From a checkpoint of a small mixture-of-experts model trained on Wikipedia.
Size: 12 layers, width 320, 39.7M parameters.
Experts: 32 experts in each of 6 layers, 144 squared leaky ReLU neurons an expert, a softmax router, a shared expert of 256 neurons.
Below are experts of layer 9 (counted from 0) of a mixture-of-experts language model. Rows are named router (the router's row for the expert), up (a neuron's input weights, with its number) and show model dimensions 160-239. Each number is 128 + 24 x the weight over its row's rms, rounded and kept within 0 to 255. Numbers have three digits each.
Before each expert's rows: a language model's description of what the expert responds to; "comes after" lists some tokens at least twice as common just before its tokens as in all text. This comes from a sample of Wikipedia text that the model never trained on. Tokens count by the router's weight.

# expert 22
Description: As and name onsets. The word "as" in phrases like "as well as", "worked as", plus opening fragments of proper names, such as San, Rom, Princ.
comes after: ", ", "of ", ": ", "in ", "- ", "and "
router:169152098156096104117155124173100129130115115113135102152162176139078189124074111120141156132091114101140153142124112110147155105153136128177102099147129123154120131122167132085118110100160085132178117113131124139173118103123109141157107159
up0:147105119108108135142129154125120139133115108135106137151088097173096099145107110099101197118143094149166090126142110145144153125159145103121130127153121131117146158145154139091145127124082092127110141180130106130162153145105133107130148181
up1:112140105155136094140107102141093171136140116100105124154092151145130121136118119130168109145148121130110112153148140098146164113154150127155145127138120122098116164110156091147112118139189154071139148179113123128106151122130140133176103115
up2:154134129162123144108094118107143146128139126155148127131181137142141158114121149088143114125123099074077114114152111180143117133107122130128141167124119145124140113106116166106117122122124117155112129094148130094164154127120149129128154176
up3:132108147125105104122140115126138133121116137129140156116153154121120110107114181125127106178114120149132086118121137163122144133159178083130132123151155140103127119144152140122144200158124110133084179138088112112137079131129127103158124172
up4:165121147161137109099152112103147171133112150165111133133131156151110150155109140129151143167106144134124133146129105142159157090097138122129115128118107150091109130148131140104133142130129124079153150127137127123121115144107142154124095149
up5:126098115119138119131142115134117127137137177130078121151073117147194123122127139129143149120133114102120142093133116132161096128143120133125138145148113124096127166129162163118127115184069101138151103137122125089133132140096129123108102135
up6:123167079134153129144151111131133141088102109154128087171140100181141113146124114117156100132125133120144118122128098108152151109156152126121114097144159136116172155138143156114123103179134145169135137124150127081128141118156143139155153114
up7:100138101151091138124106121165122138123097141121103129164129143111116114172170091130144132123161152146139163128130082123144115109108117117128078174156107138048164045130125132103138113095101108086159129148123147149136117105147085087142152132

# expert 2
Description: Numbers in tables and dates. Numeric tokens, often whole numbers or digits after a decimal point, in measurements, years, date ranges and table cells, like 3.5, 1995–96.
comes after: "| ", ".", "–", ",", ":", "200"
router:125143090117129123138107137113132156113119099155164092142101143096110103147120101169107147137140136133125172143153121088098131104186078089103074134121104148100123158122137121101104134141123140095115107143175146164151137106105101122117116146
up0:130116189147081095089151114134125142120103151144127122120074119152146109133104148104114128159157148137087154124125154128123107102100117108114088106138118113137160140133093113111143116147118128128067145096160146107100125129101154154165125145
up1:100164146140136132150148106095152109114133128111109091181106144154094148095124141131114105150150135153165145147117096133115139147123142150163139081135133163136144131099125160133171167161128165129152201135147126144167187166123126119091156137
up2:114168144139125121175133130147115202096153107081118135151078130098151125138142129137158122131143142138119125130127136130153163124083082132120117090173114138130156120155163174144143098099139091109104125163157116125104133119132115143134140142
up3:128124159110080147134151077080114166126104084175136103112105136095162127116148079136187137107184125111163132135143122152112144089132117150139148146133113161092135144170106144122098104141123136120106139113179106092107131128079091096141135104
up4:130113168149110117134184132147139179172128135118137079154138145113178143099163172151086130120163134106090128141084148123097123110092152121080128127098143108157130115111128117084147149109142095133133103109128102137116122108133081093142103146
up5:083119126151119105121111148092146132158098139139123069125120136128124069151144129144128174148121117135099122148140151144137170136099112154136139161128135164124137127106151128170170079144102075113118184140102080078118157130130146157122161160
up6:115127151142105101126149152147156101130136179152159134188129151146113119146136155132064094135146152112143099118145139131063143088145109140131100128154160123129141135129169119148106114112116156124117150141139156170130135115101109062133112101
up7:135158120118104114143170089103138149165098140167120090118124117115128148134111126121112155168128159178095112152138117151178131114143149141141111148124134131096155096172127135088121132161141111143093109139165131109146134136132113165133140136

# expert 26
Description: Mid-word fragments and hyphens. Short fragments inside names and foreign words after a capital letter, like G-lo-be, A-ja-x, plus hyphens, dashes, periods in codes.
comes after: "A", "G", "R", "N", "K", "S"
router:114097147126100105117113103107181124140157192096122122148132102157117147120092125115129117105148121146153144121177108144154130119128095105144128153149078119125105122189178119164078121097161114126170161101149113107137137131125113107154110128
up0:160144177168117091116089118129126125117100128128144118149146133118113112117106158149114156146149139142101136121152162099176134139132109154081115136118160116110108153166115076119121141116151133129143148119110109132138124104107073153075122119
up1:187150122120144136093103103122178133143120116126138123106074111138170129113128119150109125096122140110134120158101130146106100157125128114137136162170157109132107115135133114151106105084122119132182127169119112069123142119117135128118096154
up2:198126157137154096164146141138105152125087134131107137141112135122125130123155165102164076150127159109174115167117130148128127121135109144163111123146139125137096097136146156090137078133111137180115133165120100158143128130121155133149149095
up3:133155133121106117148095152143165110153135131164133122157140166143160183087145140127136110111101134139114118095089143106131145121152104140087130144122136136128139176161107169124182110110112148130142142150098118115134178132159117100129160098
up4:086116117142133108147158110126121142126123123124117123119121104089124152171142201147135118156103085118150162129126134130152056119153165108131105142097105108141148183110143137112149129133138170104172155139155107086154145128136139127103123101
up5:184105141091092131086136123134157110122160144136128137131120133107114082137090183104160099133109142094165104116116101138084118158151123162147133124153112098171115103167131139142073121110108139165134157089105110139112146153137135103148128116
up6:146102138143084110109138097156112132124099114123133167145099175130127115121121132146130155101162124128143173152107145148131068117133127099088172108077101106125127122102100150119157114155113162135123150111139110129090151147149166132124098156
up7:088123171135186103084115119097151107174168105099126160103124131118095133107127168143111137111118150160106124146118122100139106168106092119159135145120172139143156097083141144143101134153098135090129155099143122072093130196146125128131128114

# expert 29
Description: Compound prefixes and list starts. Word-initial prefixes like semi, non, inter, pre, multi, quarter, and first pieces of words opening list items, like Long-itude, Post-season.
comes after: "the ", "- ", "a ", "The ", "s ", "-"
router:164095078123093138121172142126139086133125130115147161131130141147084128126107114152099088105126157106105124083084179105091114138100120173130148140160160171142167161125178141143146126112119139134131125158153073149114110118125126154167128135
up0:163157179142089126118095101134133185147092140107127170145103096147094115121122090137145107108099186062140139104133093141131087109128131081167151179152118158147116102148137122116094107109101128116096129137097128127100139166149143121108131107
up1:099119103107095123124133121154102077067099153134136135091095179132115115132161077139099150149129128146114101132102132201127140136090146155139102116167148146091133122130136099156114124158113168131166147119155113124135124126137111117141112082
up2:167111160119145155117122158110117123159133127115159140111106168127102111115173126155120123126137126097061112129098153151162156154139114151095135164079129157128122118092109129109093118091138158130092155117129112159188133135113133158160085125
up3:079106140136156156131156117134131142171088118156121147093106139116129154128148126188113132125124078147105132119125119110130100134118104138136175135132107147129128113113121150102108122133105121111079151146112175155134110155131087161100105138
up4:129092102145092144168097131110194134137157139125082078144142099167146120135107133151162151148110123096122139114133111123127126112151133142152130104137168135125143092140166096109118079144113112146111102136089157111101089100096090128163081138
up5:089117108131127139146129158148109120112140104170146148089133150152139098147151137111104146166124134116145112106133119129144115146142133097126150135128158134115147169107145157127143093106144133167123109109140070098102112089156173091161122133
up6:166117142093102137166107140136160125163132115159128118153130109121181147109113175111124137139124160100168147153120136174102133090070089174147129135080099108121114122142169165134129125127154107154102110096132148109095164151085126071162180124
up7:133094115095111125147137116126102136120124128131110127138106132127160112106148146135144134135155195142115134105136158155141144179161147137152133111125086128173115127131145165124154151128145151148091169136099137100150118156155114107119145135

# expert 4
Description: Clause-linking verbs, conjunctions. Verbs and connectives continuing narrative prose after a subject or comma, such as and, but, while, wrote, won, seduces, leads.
comes after: ", ", "to ", "and ", "he ", "He ", "also "
router:117115135151137169139085138106112153104113179135107168124146098117146090109135143117158171147128108159060130114127149153152123111096100140146148144113097106051113113136134111145149114104090101139155108067096115127129123178121102113113116122
up0:127122148112149143160087080111111151128101153146108112098103078148129129123175084151144138129114131211144113167162096137132091094120129137086113105148153123104108072156103117120097153105163122100125150108114115116113132147136113124136155146
up1:142171106117153153105143190144122115135128158168100100127152133145146162074150175073134098140142089137125111121128123121091102136138086122123137133139130102104108121174126123095129130160100160131173176135119102125160142113140080127133144127
up2:137108123170162102167092120127107122093153101106099126164127104156139148101145125105143143146119159167155128156117113137127147085133139116135133108110142119119177129097071151140151134117142090144125124110122115123148149157114078154150145125
up3:116145142178118140099177111088078116101129068119126094146082123123116132154098102148137102108114133128140150120118083105137131059156151127133171147142093107124135149132143158106128112078173135121101111111083109127133093143100136103148121112
up4:129080144117108095097070143159146165128158113168131134145153140140079158133133139140112154141112134122120100121137100096112135118088142150133080135097129080120120128122115147138111128103117102111157123097145110104116121107138108091159119108
up5:110102124146083139146105147129137146144087144098106117118148052128139130078105131118148115138125144166091143122133174119110165123077077155121170107116111108150135156145143154150121140097175105130150104082116108135152101140138178108130118096
up6:116154104126099072138147170132109110122092133102132135102127134139158090055146117112152135107157154136145121143079115115141124069142123132167142137090098117134130122130123085113105126139154137109123106104164140101131129131134119129139147142
up7:132134154165116154136091126142155131127132122157122162145113102146147129165089170172158124142122140150086102143129099098125181120138151127095147115167095085115108148166129152090119089087130147155115094099169123157145161170146095102137129115

# expert 15
Description: Table row ends, cells. Line breaks and spaces ending table rows, header cells like Result and Promotion, dashes and zeros in stats tables, and sentence-initial There/It.
comes after: "|", "| ", "°", "; ", "201", "|---|---|---|"
router:100092151098097134091106111092152108109181132120110126133158076134098106120121092117105129169167127121135133148129140120104157129115135114117111103123142181151120154123126151077119125089153157105153102128113130107078110137190143128160150149
up0:111141170102129096150097137091096116126133132134122105107131132106148116201147158127122110204104107172114138108157158146103090134147150170144112196111132122119142162155132119141125138105128149128084124139125091156112125114125188110123138170
up1:121116139128096123145119126087080163115139098196114108153133139139128086089144161160145091164102142064137121127102091148129161141151132124105117121130116154084148079078125148111153156116111095104110165103147142128112147147153103136132109134
up2:146100167135102128152158108127124087123143120119141163153098106134098137172150099199114129181165130106159139141124147144133157123123073105116121144142137157144163094106133082116132128165141155120155152127144113160145134128096131120134110106
up3:123115085120124133122153134097150123064112166129122087133096137092136115135109091144145152108087141095122129155161157110151166191126102161130127132106178162097165114141137135154067135113161141128112113091133158122103154083116137110098123118
up4:136146110094115149144136086100120113106168109150159117116148135105124142169131114121140111105139121100155102146130135149150149107122072127125120109131163150138160142162144125125169106104068089146107126106110102116105134150171171134099128106
up5:135141103141141123149108152105126101075113148161129151123135174156144139117166157118131128121167110094135091152120151128123190150116155122078151136116129147150113096132107098086135146123161152136108132087146126125121145133090222157118109102
up6:108148110141075155146118109076120111147151158170131134101071134129165108123131072122133139111094136141122135113111193106103126148134160138136088119149124090120169123106104117110118137104134148170137139139112085101127109167132128118108127136
up7:093142127141057131168095099117137114137104168101126165167147095134110138094111122100109096131140152167088101093107120125139143112097188134145112140124126113127144154151114154157105115122143113160132142086104172114102098143111132146128187131

# expert 30
Description: Capitalized word beginnings. Opening letters or consonant clusters of capitalized names split into pieces, such as G, St, Br, Sch, Kh in surnames and places.
comes after: "the ", "of ", "a ", "and ", "- ", "The "
router:122150108146165150148143184113108085117147121117173109112161125100103120119115101137157115138141140119129141122097125134151138123163142115128134125139111144114153092121112121154147145096115104173132148128145147150102139121160141118184135078
up0:100159149132137110119133166129107119143154143182141090076086129144172110084103153160115111118159120131167133115083147079117123152092135154103127116165125120126071123143105090111155122102137119139085117117122134134107119083132122094133113106
up1:119128143181133074160126100116137129200123117113154159115131118156170146135121086117124110121152123127136073078116113144153151072124117104136171120117098186114128087171156080126133083134094100149136138139106122118120142111154112110141119167
up2:138141149114129139076163114151092160155074139081150165101137159133129124166139139063120133117112138120110134128150125114070110054143151122092139157105147116133181123152126115150102110123128107092156112117116116154076108133133123160100121144
up3:147160105081155125066130117150077164157123156114096082135113175111110111153112129167108159141123132124154130142150134121108162105109105098147101160061172104121116155125113163147141114088119116128134141138086152137165076114111144151136109095
up4:124141045094149148117106154121123141167148146096130127117129095115133150131116133147138118102123118081132090126151124154112119158147085124124133130117173133095128153132096161136134127142151120137123110132180122138156173163126133135102105136
up5:135145087061144111123109119165133154151138148162123109152133108076157133122123119149179108143146123112139136095125133132137143123100129109057098134106145130095140091128135165098158113152144156139153160136105119112130137110147121126127136112
up6:107161149132114101129118144075144121116124169089125084140136150129104126086100088046128128141105112148092128114146114160162107116102113121155128098164142147150097137146119107117107108119148111090106131148140132102097120162095103133101130112
up7:172079113170107150092157182126109109148114128121128140130134121129135126152143119105111092142094111144123136154191110129125128113121139131106108120120142130142115128118125110124146080102108172129162152151119145123088159158166138126158109185

# expert 21
Description: Digits, numerals, code fragments. Single digits inside decimals and dates, Roman numerals and suffixes like Jr, II, III, plus pieces of IPA, formulas and non-Latin bytes.
comes after: "200", "–", "201", "(", ".", "202"
router:148132106107102114098162119104129172155143100097118079126135145113090124189155156124092114136166156132120159126134127152096115123107125123099148122149129117071117152120105142114116119165147120141073133136135152112094113175117143131130127135
up0:131132169179107106160120152168145123128124085108102133110124131129139129145118128146102145156136143122123176123100145108084146125103104133142114129110109130114118105121153143117121160119151145162160090180152119105128146095098128119177118118
up1:116098117105153153160146108151103127099114105131160152128150159151091126103128095116114137162161169119138127097136107139135110098124158140117145157131130113150131186106152147074151131153104076087127112177139124132121136089138142114099157151
up2:157121140089125147137116083119113099064144119134111107143106133102094148127133124094086122121111155123121167152150140075107081119115160127135149137139163158081154100117100140118125116109138133141075157144167109127110133128156128081103114135
up3:127136145116108134130124117103104161135096114117138099167126130131146159163091107118119102161066125096152111097155128142126150148097131136128119087097112123124156105115171156144165134126087156181096141130172149150122108124145153138143125144
up4:157171116156087114129092160131142114084114108114100165117072077108123118101114117145176118125103101127143130131109176096130156141121132123072150098148132127119142131111179135122162174122140129133149142168125164090155148130085101160139103134
up5:138148158086048113104131080158124121127112103152153133101160099153127145090112119162118116146128125089133105149095130106128120126126121143121118136109122149156120143116131116137118137121140115158155113115118103108104142147092134128118139156
up6:130141128145123138108150148102093161089137141123112115112160117127132146176095141133133106154126165101151088127089156136105158088136114131136172119131122158119148146146091156117132140137099077098165136136134077124175137177144141174115099149
up7:127060117127124168124133135124143115110105153099094120132107107128109136133090113137083139150143121151114135144097131104162167109138142136110105138120138110145146125151142122129142114111138145160100120100168117098145121190119145147138120143